Experts of a small language model: 128 experts in each of 8 layers, a variant of Adam for the experts.
Below are experts of layer 6 (counted from 0) of a mixture-of-experts language model. Rows are named router (the router's row for the expert), gate (a neuron's input weights, with its number), up (a neuron's input weights, with its number) and show model dimensions 0-191. Each number is 500 + 50 x the weight over its row's rms, rounded and kept within 0 to 999. Numbers have three digits each.
Before each expert's rows: "gets" lists some tokens that make up at least twice as much of what it gets as of all text. This comes from a sample of Wikipedia text that the model never trained on. Tokens count by the router's weight.

# expert 102
gets: " a", " the", " The", " an", "The", " ="
router:526438501494463440558448572492471566535531513587604439495415529475536468484488541461556553464515527485472604501558517564506551618506506449525530512464537485540578603516439456545445459555435512527466496420415515581445522420465448513463512448552561455541558507485534572430542488492505435507467447493533579501616546544566491386519480585452415428514432547466530492579482541489471492497559534508448569508566500431448435492468526532550437564451556543473544585544489534491392457613462440489490478498500540429618432494533542528485540506454590572469469483552516525437540478572560459558
gate0:569523492433499440476582471471468389458419459478547487492527488452496454516482436492442533531554516521475530499507500484478486501516481560465507534512384419414521511578633554436534529515551502473516469482444622441418435454420452432486482408502499484602564450465508597604514484540456522455519452530524397560448483514395431403513453546462525636552454474473461485473486487457524469423537513482430531496515560505550454425527521496423499452424537466549478454538482459522490446484431415487496502492472480515490543535473431411576488602388431538500461404456474497458484490514416571527
up0:493527500534545516495499488502634522512544479490478439487501521395466479432473600540543388505456529543527458520516509510505549609446546451426449526413495499542494562444473442560504487421480509532533501527495460484526426548596557606490470602531513546417503450549502443489472426514546469514488578547515532452463483524584528621470520454563498465454498521483570500541486497582518372453609505530434533378491581610461559543497537519525468466439514568516447536522528506514523535563444584519509576540478490511540460349532556497567524559603505439455517510528559459439440554505526457443
gate1:515480557477514519536492489388507570438491500478446466506525515505471554410468589440439541449565463383455567508514503435516519477520490600528559557616439481510464461494483529564472475485517449460385481475504550497531455490576507501499522444474543441475464561559405539511564499473551508447483435506596555542500467519518434517538560510484551527397459553515409512549468569435446555445495475497535541456472449520462393554399411525451561518437551462484584554582515482561558527387412569520455432568478459556487560436490620639544500470466505475507517497539464533453527518569512479555
up1:555532494378512537479537456537427445569527581493493439601454401488545480523563446500593513469544522591513514504470524482462460547385516457509432490479455462484511496479498502506475561494531497454574500539439484478511517490514533397542510467489480459520555414518523396468478457534435509478509443537515584446484423499561560469422467543475591501610538412460492516549476477485442504537594452515454549511491546496520552517536576482464510534558533677570487402441510544494581496521456461488452573442478577516458490639517529529618461493540478433540448519487515495573481470447416592419
gate2:484435473502547452481542528463440474533476487570550477503555560620467465460598517522563493531555482484420486482463450560461430517428476480456460388468493483556484516565484538558427462497577558548421544439486460567511445506436417464418461379533488499576380452520453471455569553399471435464523456462524487535504532498566526483444447502660548429471513497446499463514423454498578477588511537471563572453550546525510500515594602468451514535533400521520443433471496508470490529535517472471558512393428537447576478521473458457511492535578547447593531514526503521571527598489506495512
up2:543494566462457502573476438466554463491495485481378496440491441525441577516508458472529470493481444512438453549516569491497491491454605497522529504441390434577510592462592485448498420522402516502471477507631498493516458483523543468478517465542430516502420496459497502461561443520462491559538467564449469552475493354431487492461542556544524488490522539503439507486585615452528548495372474418438457532563540504461480481505623457436451508490476438610442528574392489390512482450476446502506407510464530516515535572518411532439497512448470528579378497471504535428445502502498482498
gate3:479392435485512490529403532435504585481492524559523526563540421407551423572424443557554497517505529525517536556485525414519481537528484525589454462396479485522480537501560449515577535486475491479446430540507522454436617539621588451476526524468545561511558630515562466544458546524517506524499451499554506479543535461494558525533494464557508553480560384487555493564563439519468498387527383449420419419474501563488449441509524471484449453472517539485442530458507457454552412476461465503480424501442586472494504548489448416492470471547454584417519585581436456473514514544480438462
up3:416449581437502512437508457477564561526511487499547523540621518545574453548525475528661489479455530547527455549480468418522479584509518585491461502480459535495499475487510484510467505452569512474498437557493597426509513611571508496464484408428546575500566536543517481469492529571496467451535553524568472452417423445542451526516508504501477458378482457486542511414541451475573377435574470462498567496538474522498470533562528456513516454476543516393581554474481464583563489476509479502354602507463416516543445452526581542481547461538488521494451520445462477457474511556370570507
gate4:559551523378435452478530399422604531497562548495563468517517485561478515456519449480549446553453552471502390514539546508494525518438497512507411573447432411502493528472572540451404476483549491481467551535477495385538529424497550492464447511437494478494563461416552532468430414576383462454476484483390444462566485554484553387531481540469488485551539497504549467501608500537540486436487479435440513495632548629497441450566522395492511496564478489411418535500379473467466519539491491487520458526443524474514515561522465504503466474482497522546521590447478562547440512512534532457
up4:505501487398475534408508557466511552523574475475524512570480514503627526506492523441443494472541518591476558516588470501523460455492485518524554453477531449450448547442568573412468589627546525551417508601546519457447570452491457510491529494567491499452537536493579497536505454568314471499459491423475467453600489504401642466540500496515568529555487394532478503558520486559547568551486462407483546567537487505527582573569522415512484490505483387555436516457532473528432475524524457472441527526490471532497486530466423494484433485528530486490506488454453518637564510528487499465
gate5:561432493525426506537533547442422455462520466476551603360402475545516457507552479506529545528523607540508484515523516473583519490484458415495503582456548601513555576457559484492466505508522537549539488428470440474472532479447488496489510490538491600494561398559445483514523513525414505550451395602465616539476476424559553444541446615492429511424469526467421518507500561527496555532500542491451496470540551564472510457613523471536395508498444427550533485477556458413485497565492506549505555514537536566529464600522481508457386520449444456498466470577499377586484505500461475507
up5:511506435507486575384498526568473594565464538472497464486538448478484508512493503419390464481517553489506455557461467432450502525554517525496483445533511517554528444447450459518513531539454574419500516494481513606456511597491446512515545489502509600465524575538488462471540516468593509582514601471492553568500462524485438444477553409571512492492568445577473552464506445471533443484519472580535475654441473522478569546441585515545566484518580548489591614501480382526542527437511548531539574533611581482474471436526561570552519523546539523442530460512606547455478418507507435420
gate6:533427480535523503464487436559388494567536526497560549506602425412487487473479472438453447476536466554482544396464474453486557513597518439503478482539520539587586535481441496454430459531458514510480489453438544573428624546508424493545492473544436569554549473551563546429570539455507493501516534596557525498516520415416504548433468441622529447486422483500605551463422490494559469439460440515480425503572513435504546520497600467473517504579544534529591511512501448443556451490491561550467469549511440458524462559554484523546524556415445476511464566447528505592438497468406420483
up6:599426576521473533536532520530534444538451537512499505534525458481484479515535467490515506501536508479493542495508572492502470432554482473483617513486466502400535460561499455494427526540459524595552440519551420456463492610544420478533562446443422507508626455533394450597500543488544569467589552532513474557574565512445464444509469468486608480498502510476542513458474636497490468617530501553604473501517518563541465488492518479414479399501333399467579550476482526507524418381457470520484452473440478534438430486500547541486400499467496500512470429535555527556456473437482499494
gate7:474397438528496515527405576483490461512556416474515575540402603459485548489458571505566458524567501553517488502521419512470431523508499509478550444489542509571527618528565422463584512533529569531440518531602525519613541465492503540459503544472508471413421530469454518618457536484506474500477480409446478550568518440422541538533489529499471537459496502568500473579562536603510464478449537572406425527494437538493564585385481482592519523478502407450490524441496483533477593557492473506423484575479570462476500496488549469570522404516527522455565570529402461516520490571521442432
up7:467457414565500453433441518503407483507441414507535487487430532573429528592564565622579527539425444510527470482503553467458407562461527528420455446524475566467585529564574461543621521426536497565527468534558532507464466519391420545488473493484545545519458470486400530611455554533534454461512535471538459559532550535560517557484439548554461489492537482503520439581556459556451407484453588561506452479475488514516525517392438456560608511402510411512500502478439537501465503518423458458526500492459558549508493516477547491544521382497546515496518580509507518524527480518436503381
gate8:590573471473472502430570423619470536471532462510517504481449425474616435482393413441554538522518490584508406533527509472464475417497481507510471504531553407507493511505614456478479537596445547473533530498508436539478548526471493481535475526572477484487434429436528549461466489515400491552485526535504557538614527472568573465480462502509462530534540572511584506440493475490570602533421548522439477635505547381428432497565543510558536581496432473505607419492428476444428480498483477533531384521462527455534445526542490484454523466523432463481557561538427516545518505487491476566
up8:496492469458570467452504509591461487505463553546504529470538537528545497540439527404599506453480508517477454529488513475430476414594531530507411500495477500555463471536511526529467471521491467484560401600555480423497521567508482386460478476435481552505552457497566446570447488500520548476521603513493584496571487556466520434477512450473656615459497478536479506437572480421465558472571503616533508441445495436389604514485570454528475501588480401552558541489514407487510452466423574514586514476461571459491439623540505602565515521526513444520465517536438517503483437451502547532
gate9:598500492482483458480560560597381485493497569498506448547473419531513492467535447506549449453455523508498506528534540493466586470462487488548444592382426456447528524542572448543549487443498533524517510538384551562523450470517587404489482451390596517485528455454413487513570421467420520413564470465507580492525462591512549497462505490537505586461422440458474494414453517494383577510571529450526518406453557467455579486461509546472430492523528498549518516463496489506542553463422554507468588508484617520560510508518555466586483495517425440441444525459505440571472536555481588521
up9:546531460485496488520560571512481534535562457482599538530432516591429536518548422525548568584465559551477480477500474517552510435492440556461552454475484422464614454538509454422470602526553564467530501476551456422536546459583543479419487585459556594561546535396493428558544480508406556569476535562457594475499568449498489436568530466539522536552526529489488506502500499608461504457408559550489472503504460561517543515464530452511556551505378485474565431497391472506480616549446549529558468505574473503508385518522518502497495547493458446525523491533407489551482430516510374467
gate10:492415488416566515454495475494468523524395497515545438492494499466533396522391416473403459527576513562461584462507531646452469530532547510444502530470513486474474501470543518364405539542498502535471515467325467611465447455501453471450481466572524540568575617549480492484536552512500481549474410477495505484561425501457452426528525395529564561481549543517516499515518522618524515416528481478488437469547583442502463459554460419578508575550508497485443478560490507488463504521538480484420494464513484473559577456469450423446493498544530572457556505450436506528499484540545413496
up10:517485526495586486337485514499516464525500540499469491536559503472481567422502454527450446526538503585479567458520460638456522410521458479492479526546468456513515481536427570394534499621488525527357592493555554507534527444490506497543553539492504469565493558471570549538506476512434489521446486458400455524488567433370463394526536466563492509550506462532440497383435496522455499502474536436566456516494540449485533519454396492534521487503454492491385560469521468482488391491578501507420470495503572552462564369488507450460407521575577469490464466511515487589476548482556472500

# expert 73
gets: ",", " the", " of", "th", "ci", "p"
router:496376491455419465552527561413540507499548590489614422507524509399482503500469614529522543380561590502480536535547504487550485544484475479573472533483582486531533550400481459518378446535449543451434485365475494535426559533455429524513531437603525423467570493554524576409505453445528476466432500490479499553541475529521439361492582534463465418500455538551496515526447541520485457563512547490495545524448478471487405623416525481493460526456556475424495539499509459554519518474462486555509472556515513531470475430524518504420541523439497515495407553539493482492471495482602534504
gate0:498467475451565446447521469456513551391525599502529448536504483485459529427496417523500503526568574456564438424462529467552510518493479545467394448529400565513531527491500469429395490511552388478499485408465593484583492494548460518531576382566553380450408471547494491539486511493487518484456550543532446430472494536471481449459586485537508484563482516494453521517502529440459433463505431534373595448388433524510487479457546468499414466524503537529471433484456456532444437513555501484458438460485516498526596449502435592508507455478458449572402591512394487498504465423557494467
up0:476413426592463531567600529524446518522618471496485550482565498606553470524551502513581508441519487448508526536405427492429502553472585476433490516509481543577432498476515477590470519524536496496449518486523464589483448597470546394520570711493508540508430503464493469544441545495461499550417523533494497469486533499534613498565482493456443452503455547495516524541526425546556460609490494499516399542565506456517499430550441410498547494437419466494549553436513509450556481508517534576471528486510505458521411556513463464490470542449488496458600542421439519560438492594469472464
gate1:501517512408497490522431405410556626431451491469548594480504497384465456419427526554506470536530506549460469556526397435505528487513617505511496551497476475464549498474509386528509477581487513478497552466444485592471546506441542551457534623490437491518514539479467528579581542395447508512511498464491504480500494547370443492453554564480483552466488440512506464582471518533450455587502550535536448506494505569502491538479539582487578450366426621435457481537449477550450437456432482549518516560562523560558482503484564479566538560492494525493469502571560416462547464492569458545
up1:454450515490482543652443549484545537470544475450484597560419492563457522536537452623544499552557435590552550568530490442509491438436552473477528566536481572494546544468432426520520488512532530465472454565493551488524454548518566536483493564533515495457480506400435497540473471477491567559488578565444515455495459453497493550538501477471483463386484499502523495531542513512414437558537397493510368481518527579504389378466540477507476540430512554482611483483411530512484426512560486468520467558613508535448491491527598495412430510409470558437426557527569539500414512526511495485
gate2:450411481428532479484422550493460435466463487473458427455560499558490474493465454568480513415485547515418582467454541494562520537571548459454548511428511449545471432498481510587521532522506487513410510466557464559540515511602459398502518444546512392454486483493580520521502496437636479570427471559420413517469491428450452454436488469507479461499428491577490509523520473583498463527374511488615400513445443455473417499478608481514535434433550535477478458579562537434478500516482519517487489555592567498533492471564524522444473565548501560425566493484579373520493538542562513555
up2:512419515419510422397432471473483537549543467442427422496538496495489465435486517542534430375434488402519490502493482488515453550521567437452526451536456490496531532541505549511494516494463537516382518464535420466457459524555471467548454437539491427516481551492453576568538511572564559586502505528464466494405474465410436494430501466576538569413507498461483528528495460581501399517463402511633462474467451524524428645435518488529479513485488637427559459557495473471527465489516469532443486471576556529466502386516536504517500515473460611509469477547508493431454606553488453560
gate3:451503462415515463485567579488444535426531566415478458496476493533547500413499569529583454563487547531467560540566410479506507576558486453540551451434576522497477564468388515470437565560479476510481436414436459531514493543521456512515494610506503504412507525446509513512501497478481521543522579554518499522421472562508496470514563530561424483494497523520528486461482438490478479489469583565475571477475417459454419588431574611401509569556546463457564586481448529408424472496497515543453449537432534420551537424506462414443434501534463585446467473465500471497491562551634465612
up3:425485541449568445495585516457500537438503498474506449565464422531518483443562493547547435478441420547447481520572457397482512528559455506517475432473523492485483545398461577533488474504417455532497482455482489610512380588527524457560458501488570470481453495512365480468491553492446522618442540492521491582459423527554460472491586485599413538481502535476485508462489518531520441459483415526491462530442409445532447580489591483387500503537449474465452506494386488447483493462496595540495489574509514548480573415520458474425431541448419569528451491478411524579484574486585547482
gate4:528552482500512426566490568428546522412472466529536494400448436488481453501479596575475471563436545559515443498610460472517419579596514481555481507407381533538442432429501475485379442492497531528461492474459484529525535529412497495470539420496484473493459496573511532367513550461473494442502529449486461538558461528503479460459551521571420414513470514451555535453514524530599424498460554472456606625542528419527439485574537449467451458456496530503423559505419511493502494471426455523506513541492479560520443553500508562361526410402466504521454476491490484545464459490532556425
up4:534484489512485357531518503523491554473596404513582457507492493498557460459519576543415534525450482502490540503557487529484462450527453552555562426454487598528497446488460574438574385585522529547499502519513502422508527457535522502515437503538560370470541379452460545503653477456569539496491493462510476526520438497506538546520462505498444495434479534535504592470510549496501474494518479485392524483438533507505519510523449528411418624372482535530453524474494375539577438535544532486428549553477456538456500616577446490429407538509501569491514525505401473536476577500466498482
gate5:508468537631438447514452567526539497465479541395487543544462479607453491512511553566473498532552533597532469489459433433517480578409479468568472370463485484563471462517490408382493473449581459557516452479561530561438472498522526443528580535502473511460505461492437544434469568392553463523495529554483528512607484540544477539526470509514482452540397493549506626528518575449576396451564482522453540510591495469479478558543421526492482506523375507533485457493544481556512556573464497496487483528488497436449495514494546479392483570499469627546468571461452538571528479493583546505
up5:455491416371512517424624455480484457505501604495394472539521446522530559559476516469497447501577517489487510515479608540497602552539468526514514465532536587550473386501538520619427422427498483451407533493423489433477515546535584521470495406456456453455453505523534382439523528501435544589457482459601478414539520458475507605481513497528436482593431450536479545512502556481540527523505461433458442485617489486519469410534535450490443512488574490509466557469468478470502500458605534496489568528490483554549593479574503461531490460519513533422522434517495519502480538399516435534
gate6:532436509496508540553520520461511539465577568465548410465470450480541659570459514567481523459410489540477601493541503531517630461439484529493463520431599525486569559446543594532485436466473508459419417509470387514490424551459444462532459517508497564512463512556489506370419486526517599560551535446459455510512508507573502369498593549459525408471573534460458542476470506441492515496476471506524527598469517458542469556488525465494482540461586471571545438511496586451491534537531506517510475467481507480533518496542620511415564582534484568502462638454498411535491499491474493514
up6:578446441484555521521500452505541513516440571539416553543507455464454559442516496544508539491476530435506460502605529526511512533465466490549556457527589513452543484459453511516554648481478550484425523556513457529526472518484455536551380553466492510590519468577499496484553334524543536491470539512460498587556519547521461436564522591428523477500546524576511513509517544449514535575451491595581465546516533512482483452463415543541491483488534351473534537535507509509485564455347543472414516558445556547622501489461464527450554519555532482444433566439495370465508561510515582510
gate7:510398587514557447418540448487560433495498509520463490479394563447419440511646540573445505476517431553559509451568509521441500468464627549550499450497517515442530531536435509496502405513443534497398465517551487511564591525493472521545552471461600402575552464589488460487526515464461495510412469492504525507493525535469404366530570413513415457497408563502446515495470546494482490386561492463495488484584554495496516539444532456442497564536514573495515484540534467496525482487543587555557497476517501500489558455455558448537557451432461564432515441539441458560509563541569490414
up7:534526510434504422548330532554439537428425550545436522525529451481519489487559398473460467493492517514450491448495523521580474488480463389465522472453546565573525360503424487480538385463473570465520473523468469479608431523466568491466481462488448545497463449502420556553574461535566464449377462458505515516537450536510508458427489540594465506558494517427543537527497444355528508545403446511533459442468512423492482454562436479536560457542541571557527510471425467436495561522464504504517464533502479493564456599544574444493487505524484445507579587461441564417525530504516538535
gate8:482506450544505595511478525428493508480542508497522487555525510452501586537453608532404432420526484537512570536496532467447478606451530494441417454468516464486478480367524458541497378454469497511497487480517493531574483514467563396532485563461579499545580446539497459347483509484542442552575501540495452590541505496574406515508560504570543562540449441527463491468529641499615486534474562480534503534550444461563487493571467460514430431536482464468418447519508565450537461426425487507521526549558553437457494410489577537512529497561494546456587541438471468455525406489549506429
up8:502405536556496601516497549489519526511487494431492514396408447362455563533574628558522447547533458450519488535531530566479449494476495464501533550567506502511473546481519583507594501494559551414436465482544445506504511509379519422572513493529562610488484470457482445495533522510466463568450480519480482510491526643470500394535575565471489581561466442517485466542556475524474503555534502477511531562497481484514402507551537490553489420493522556507497569430603534529570546521439520546599522543560496523505478492474377484495417477475507445459461382505554483537593515570400535549
gate9:457455584505560479548492438338513482464447451515476552566579555533448635443514597538571447473523475490547479495506532480463442501537477529446530471529429468541606574597592530522520514516527510426482500407587465459568564546491407435528616624452497464438555539487544520575523450456466528552546441501443505491557578512487480548478510524551580547563475471525541463568495490544401460500467430499406561504452548508507540541492485390568514491551612490426577497460481489551487505473447466496480463453463534498488500447431463483479517495559572472447509429528586511533564472537507517473
up9:532532475551477541478510409484532453513449448598487460463477442446465479500511431554476607535587462423527519518543528451553486548442482524543454515514497540449472517468491413439465519531507478504477529470452513563543556538466478553468409485482510593599566549570420652503516514521316495466397497495483541492598437510474486444483567474583468509512663479522569506506498407631451481498514542527558463477548451460508549558541506505586529494562430543467523423476553476554499471540519482495418486535461446471425497577469442561588505485491487524534522590490488447502475482603490489458
gate10:546409540558496440554507467466568510492386413392528449455511474466444423443529535512642487479491530398461542446554501503596491514498522413541442529402536502507485474505425509448399495483476521507473522454545554491504450542586547464583494497470493538542522499517467589434437530545515525620588506418478556465471414446517532516394497523569539495542498541472527540446500538493412514529493446546496472532400471534526430486379466513546475485480552558563496360421474445632614547510501441475506519482497512544566476468532420497525522486547469475460495500534423539495471462456536507546
up10:592539550533450431496529559520604483522466601494512537584527586540510546461478524510521524471521501608432397519456511600458469427506462502507467430578584548568519477505581520610498575538422474506486497535425469502563499461448547535502497399524427449502429462522437481459457514490512508509572512467517501469539411543554559517553435434417498520470415548489529526503547509440556483449527547562586451500453615521461483412455397497513411445543471397602517455405457518523534479583568452515497457500467472536509553530497509392536527484526455484413570522545446578522506478435478489506

# expert 9
gets: " a", " his", "s", " one", " second", " Best"
router:493452455448434541543523564421513510518612485569641442419462493486523502444459555485464541456505574522435578561546458565607518583501509493525491513403562448633569551510467502521507432524434547494528571453482514519444528543470493549464476527531540490443559523485589611425527462434486499498448522464483522565547531531579588471571507598481502496543463511543569519603504518506444526556489552487485575473540506425404476633515528500532507523436457474417496604570525477530461490520486454571411439478476518546574473479570481529493493532456454475385479506486541512437516516562531492585
gate0:507476475483461557430546474473581529477546472468494442578503445499492545458457565481558460395469484521430549445460442449464468539475505462562476546498502435618427427417558437523422566513538450483483601421482482497383578535484599489496488410495472430576422581532527630547481465475409427483515435480440506474482517491433485609562519525582488459562478477457533519549421518522578474462579480531443506455567515497517446544537474475481510572615467549467499466518464483475439524446524590539432512483470486493556526452517571436445493564460468455556521386495561534439569547530443467475
up0:533473544465494554523529426598520453559472548487448521447518569509555456505531406518504603520526491494485492541449555450463498544504502602515385508440394514371544506501444493413542486504540463493499418598447441511513430470518334357515495498532486504482517475481480375440490453464599478396480533460436499476475458555545537451450454457499491479451554476561505461507570438548458522567548487494494520458523454482496634496478483484532568556507531554497489477455445465419573494457392536488475422526496522499533457525439527561468572551485512572413484558515594513563442483495522548435
gate1:522471512465569513542523531545469510477505509489552405520452433509513541501421575554381537485557461530521512547418513442450501529458564488570471529492469519459480517472476480516502494562473506513517500475480462515466447546633512498481518475452614517507559532472602423583421515455539446528540572501518540495505416465485473542511419612537393501448456521540598576518565560419582508417454498467374450479557525505509407526616566547454554553509501535610482554553477526599554502521566521504370492523478479512565502516572446557505529586495468547533509524482451521537461534512392600542
up1:537407489526453555515332509545531561533463567474465491577474547531440511487471631450481541515475446521455526509455511548549535498555457423544546504440657462498443524565457479513431417507558537533511425534500452531550491496531495538450484541462491433441491468516500449544515419576573508494480536517399542571455440447462496397531477462522583538435432497378425508470411513544535604500429472553511459430484581486486468445505575525502463437579448520427572449445484547440586488498516528568498456520486467514493521571543436436523535489470453473558543502457451547461484483543427600494
gate2:511470554472484490548458489461496479581538489562493570574492474528512477485496408560538479470484569519453505562615492474491455476518487439477417529449427482519502611469592543500493539486431480568536564493499452557390464488386492576523456592453501544556539563452585585478467372520502442420533468453542451459569562519475501470503583490464491553474542400569463467440481547465549400470492493526475535454493450541527496565517498490569452556418517488444504341459573539518445437540438473480411405432490544519537447452464500412453534566547562453499519544509526490499595543535425491544
up2:550602565405486427561451451522435482565453525500473437446532441528530422487523489527511521497424495542469635608457553442507525563474507520438447607583513462389450576502465503457551537447536497461504536569528477572505451450472574549498457445474501513458508460545685564504533476490537540542426558379529484517566497519442492506537533412523475523488485445498505519456463494499578537295568448464558505487425518495468447457562516532485470465489516537593446491537472509500568535517523412459445526548493519517491532554542482469545515473511404570530528497482491561522453540536548528531
gate3:464544461515508558578540499367510544475504517499479438528433487489544485401526520496470463488536539465540625500508478577549471571417592563492469469521541462473535500442509459525473516533484463422485543386498486542457490458492437401480609458534446405463556473555465522510551456584412525479513517469584460520595522493468530464559601600437532451541531459486458543506471469586465469618477476341403515544510467439524398587514497456426539587450519492540516531513418512528454473475549553564412497502478540579484522489495568527464491513477488451478412528439471594553498515505510459475
up3:453552488506461493475540517391546490488517422555604493446514483512527424434469621492446476522515464494519545484527453529480498488520594561423476464480510481553465496508570592444442508527515446408464516392542533581464454537495516443512593477528473449502554514514534585544477565596353450472509575459517396475485548420481520486533519516493527603564554473440533487459494513614514493557403445458470542604506530472541459552492485455410532425494475433564480598531438505554478461485489469546488531462484630587494539533465485638516457508527505504451475467505429538555550548561494555547
gate4:533497495449498444542505484497453418475493486510578517540447502533533478535454473470495508558544539480442530471475509425539452527502546526400531447442476439492459618516496514519573467545376492579489542477499468484551511488529464522447496585563538511502503436451545472425568454526412350390472518554527530545534624494535542480497473474461466497568590504518516510578573572540474475565444500425514522449493555472542488446518525524489527579459550475529383570501449506517466526519472467456436405381482489462612512475462457604524484512601591513466436528433497559477494496429661571531
up4:533509516496473503574518590572470504461502578495483521442525475476496461533522570465545540544489510496541468544491464518535456434487497502451491495470551512433553543502526496512549472533478612507529480547577507489596564448442427540392518570496514490478399459489458470620447451422474562536533549595533449582499544515423545419472520487498509528583521518409543505524552454476415516518548645445470427574452514449512619472544432576492578568536409537431408436404508412473491520522563477522503432507451474510534450509504412429436405453485441473388450505540517468546474463489470495411
gate5:519511509455461433545487574399477482531527528541536527492459568542523557568522574517526479516510623447481473462455529534504541534430497418476561501466524375579591477527525538527460451491528548458543501430497470486402501543487605510534507552444583380500560463467445507546498477432505522552465500541516531543509568478534535425539537457493595548525365531463483544594484568452504560507519601447508562530495459510519391455479537589475507511483427417435525457501496399575424603511420607574459533573507527520446479456544510447514461495480527485425496493486546516456386460587543475527
up5:530552488466576450488507454430478422514510498524611566442468499531494510462622438485485590521462571429459464506569535516522520481508471449496487473486446475524583511531552548505499463447470521521559481505525528535435441493444600458483498554484536534583551362493345546502534435451445486466521514477489517516484598531491524465458554508520554559517446536560486442484490557471445578498560509536521604507440529528556488504503424557394521492444430442402521433527498390659453585464432528562495476573462595542479519491524534456432441506496516482468446521458416501551398526578551510546
gate6:489459559485469517503553517515495462522469544530476438508442553477511504429442622477432526471521583478491458527423492522515528523540611444522451599533431479535477538674572504463515511493512544556571552486523542491467453515513536474546521527442506507558544461553525438515449568486457472456467539472457482555537591566500506529609492584431526509495469586470610467512536560564471514516475473509558520584408497614505446492449586546517472481490493443505484584388483428556441571368512611502420519432469468567477500524528482489495529531497399446443515439524523549475488524584379557492
up6:534627575569433427456534458575546559474459475499383568516539486552545515445487553536517559515430477444568587555421612529479480576484464456445485540466472496534499569508499398494447514462492476453461461571497484489473559526483521421544492545493475496546426478510501456518460447457472570444432491521486513532581573527511534398413521531465499446436497468428500498559432588546486534435476525499601574478464476495499461521527531561446496528521503487527597496536394581586503461478445443557505558605376468442470513585509494480532455455582501462538441418489561391474519436546454492553
gate7:530506475504500459495559506566541481517597466444572578475462515416567483521500519417515479488462442449503501598475501557530457503489520458538476564475493466462544518444471442461485505495499513559512558472495529484533565474464502507523510533490563543483495589459521574490603484511403540483406502535486573502500524485418488512597494361535511643551422550505431542489433474459502511547520461488563523478547430514515547496434511497507516519484463458426471460444643456522691563550428478482441446487537459510583459517546583447535489519578533474339412551628481452444479489479492494531
up7:497490457453487427457550429441451521476492434578524455505413505451456425504497441454471481449534510530434432515511515492475434544468473586613538500535563535503454486527548532495489514538485611487534503461534544557532483496562444480386538545422452449575548458610574497441632537527473475485375496477584536529518515523493532502462508493550585447495527433538473490463483468501472504518580487507484562459429500512395468486461517550527460530416447497501555540594451539487520545583546692493509484442463513490564564479520577527545559497465436541572566386441394471508548447523544467466
gate8:455365379497498543576564480429603460421542483503475453462440555489493555455508523549535495560517480551568469542510560405535516564445494415489472461454483552474495578471489385524503452518585464506500565520463497503490587528462457499491474540540472549469509535485547475471487457463456487505532448516480528517562499443476431501571484484640481558569573527611517555516501522570599447509440473512491504500607542451528520460543478521598447399493424510533482520475513393548522510489542463443539582568529449564490410530532560592431466439464439520497429480607552537497414461453419454517
up8:582438474439483385533507491473474447491628548541443507579479509494421407515428461489488429482508467539507498523460591534530410397425509461483448425518481549529530600534534483493535583490460456504468520470537488431498487522458536481485572561444423474485507557565488516528459700596445508460429442518551442452557538522505520437558522522444471465478515511516541468529510498493426500503467453486468529502426554507495475543470421458456496472495549400453476520495471492489403521568560532513425470529487556509428560467453457427559508505503550581405571543467328566458496499504454429478
gate9:457531541465486605591495516506551535446594534538401481405531586459557533419521521542504488543429488532614437494518541486522499549537594439509472509498522474571553577546486510464487421512520551561577557496590541562392519522409614532576497538420501490533490559487578469431436521483570509443477494442489507591540493503437556476570495483395459518441498543500493486494460450538529479463434613480568550444517481521531453493493445514519476522508521469476516468377463534504492524482512394504513420574411474543493544438530579494608455513576464498508429473520613515486462413563454495522
up9:489392548472561541489500577437582474479500596450506370488479569482453486577398632498522436470514567487598509557425553531487567630436528518505537496453468439516544527541462508537453477454515468458556524465477472481461515539509502527519499465522482509459610531546515497525471443514540380539537481417529450487577402503452461420450462592499520490533579518490449474570514461549526543463541463536490557535591463461516425504503506477489583512468430527561384476437600576493510547444469480458358511519478465541533583464500507488562460435503510507570466412546493538535495446588502535521
gate10:533547510473493493528575501504550426459434386564447486520446436504555413513462490540558513520521481514535450586571586593519572504440496477584479517464435493551551551503507425435536449500463485543594427521549435489510478523456478405508452478502503420517494472546512565569501567492431563478475492442398489424541467454670470422520575577501487519486408476491558531557609551452542519469546589455479499515533561405493489502582554592573489514547466500455477514545520513495492572519553520463410376448406500546586487528512404487535466497460552533459562518448483466505541546464465471477
up10:517521530525463584460535501463429424544472462494512525555540497530479464450518493505426443515525460503427490472463552450458490521493461655492544573502500494462540548559521445456534493465513526501557486469630533584473547459439401589562517491501595461585536517575548527525567543441460488507530537546501541515523543473448452475493522506514396470487429328520435515423513523536495472525563565422492644556494523445452551498453443534477468513458574450517540603546463432537485540461544654489515491497473455479516458451495466546460612549489517530484525508478511542555485418612525383495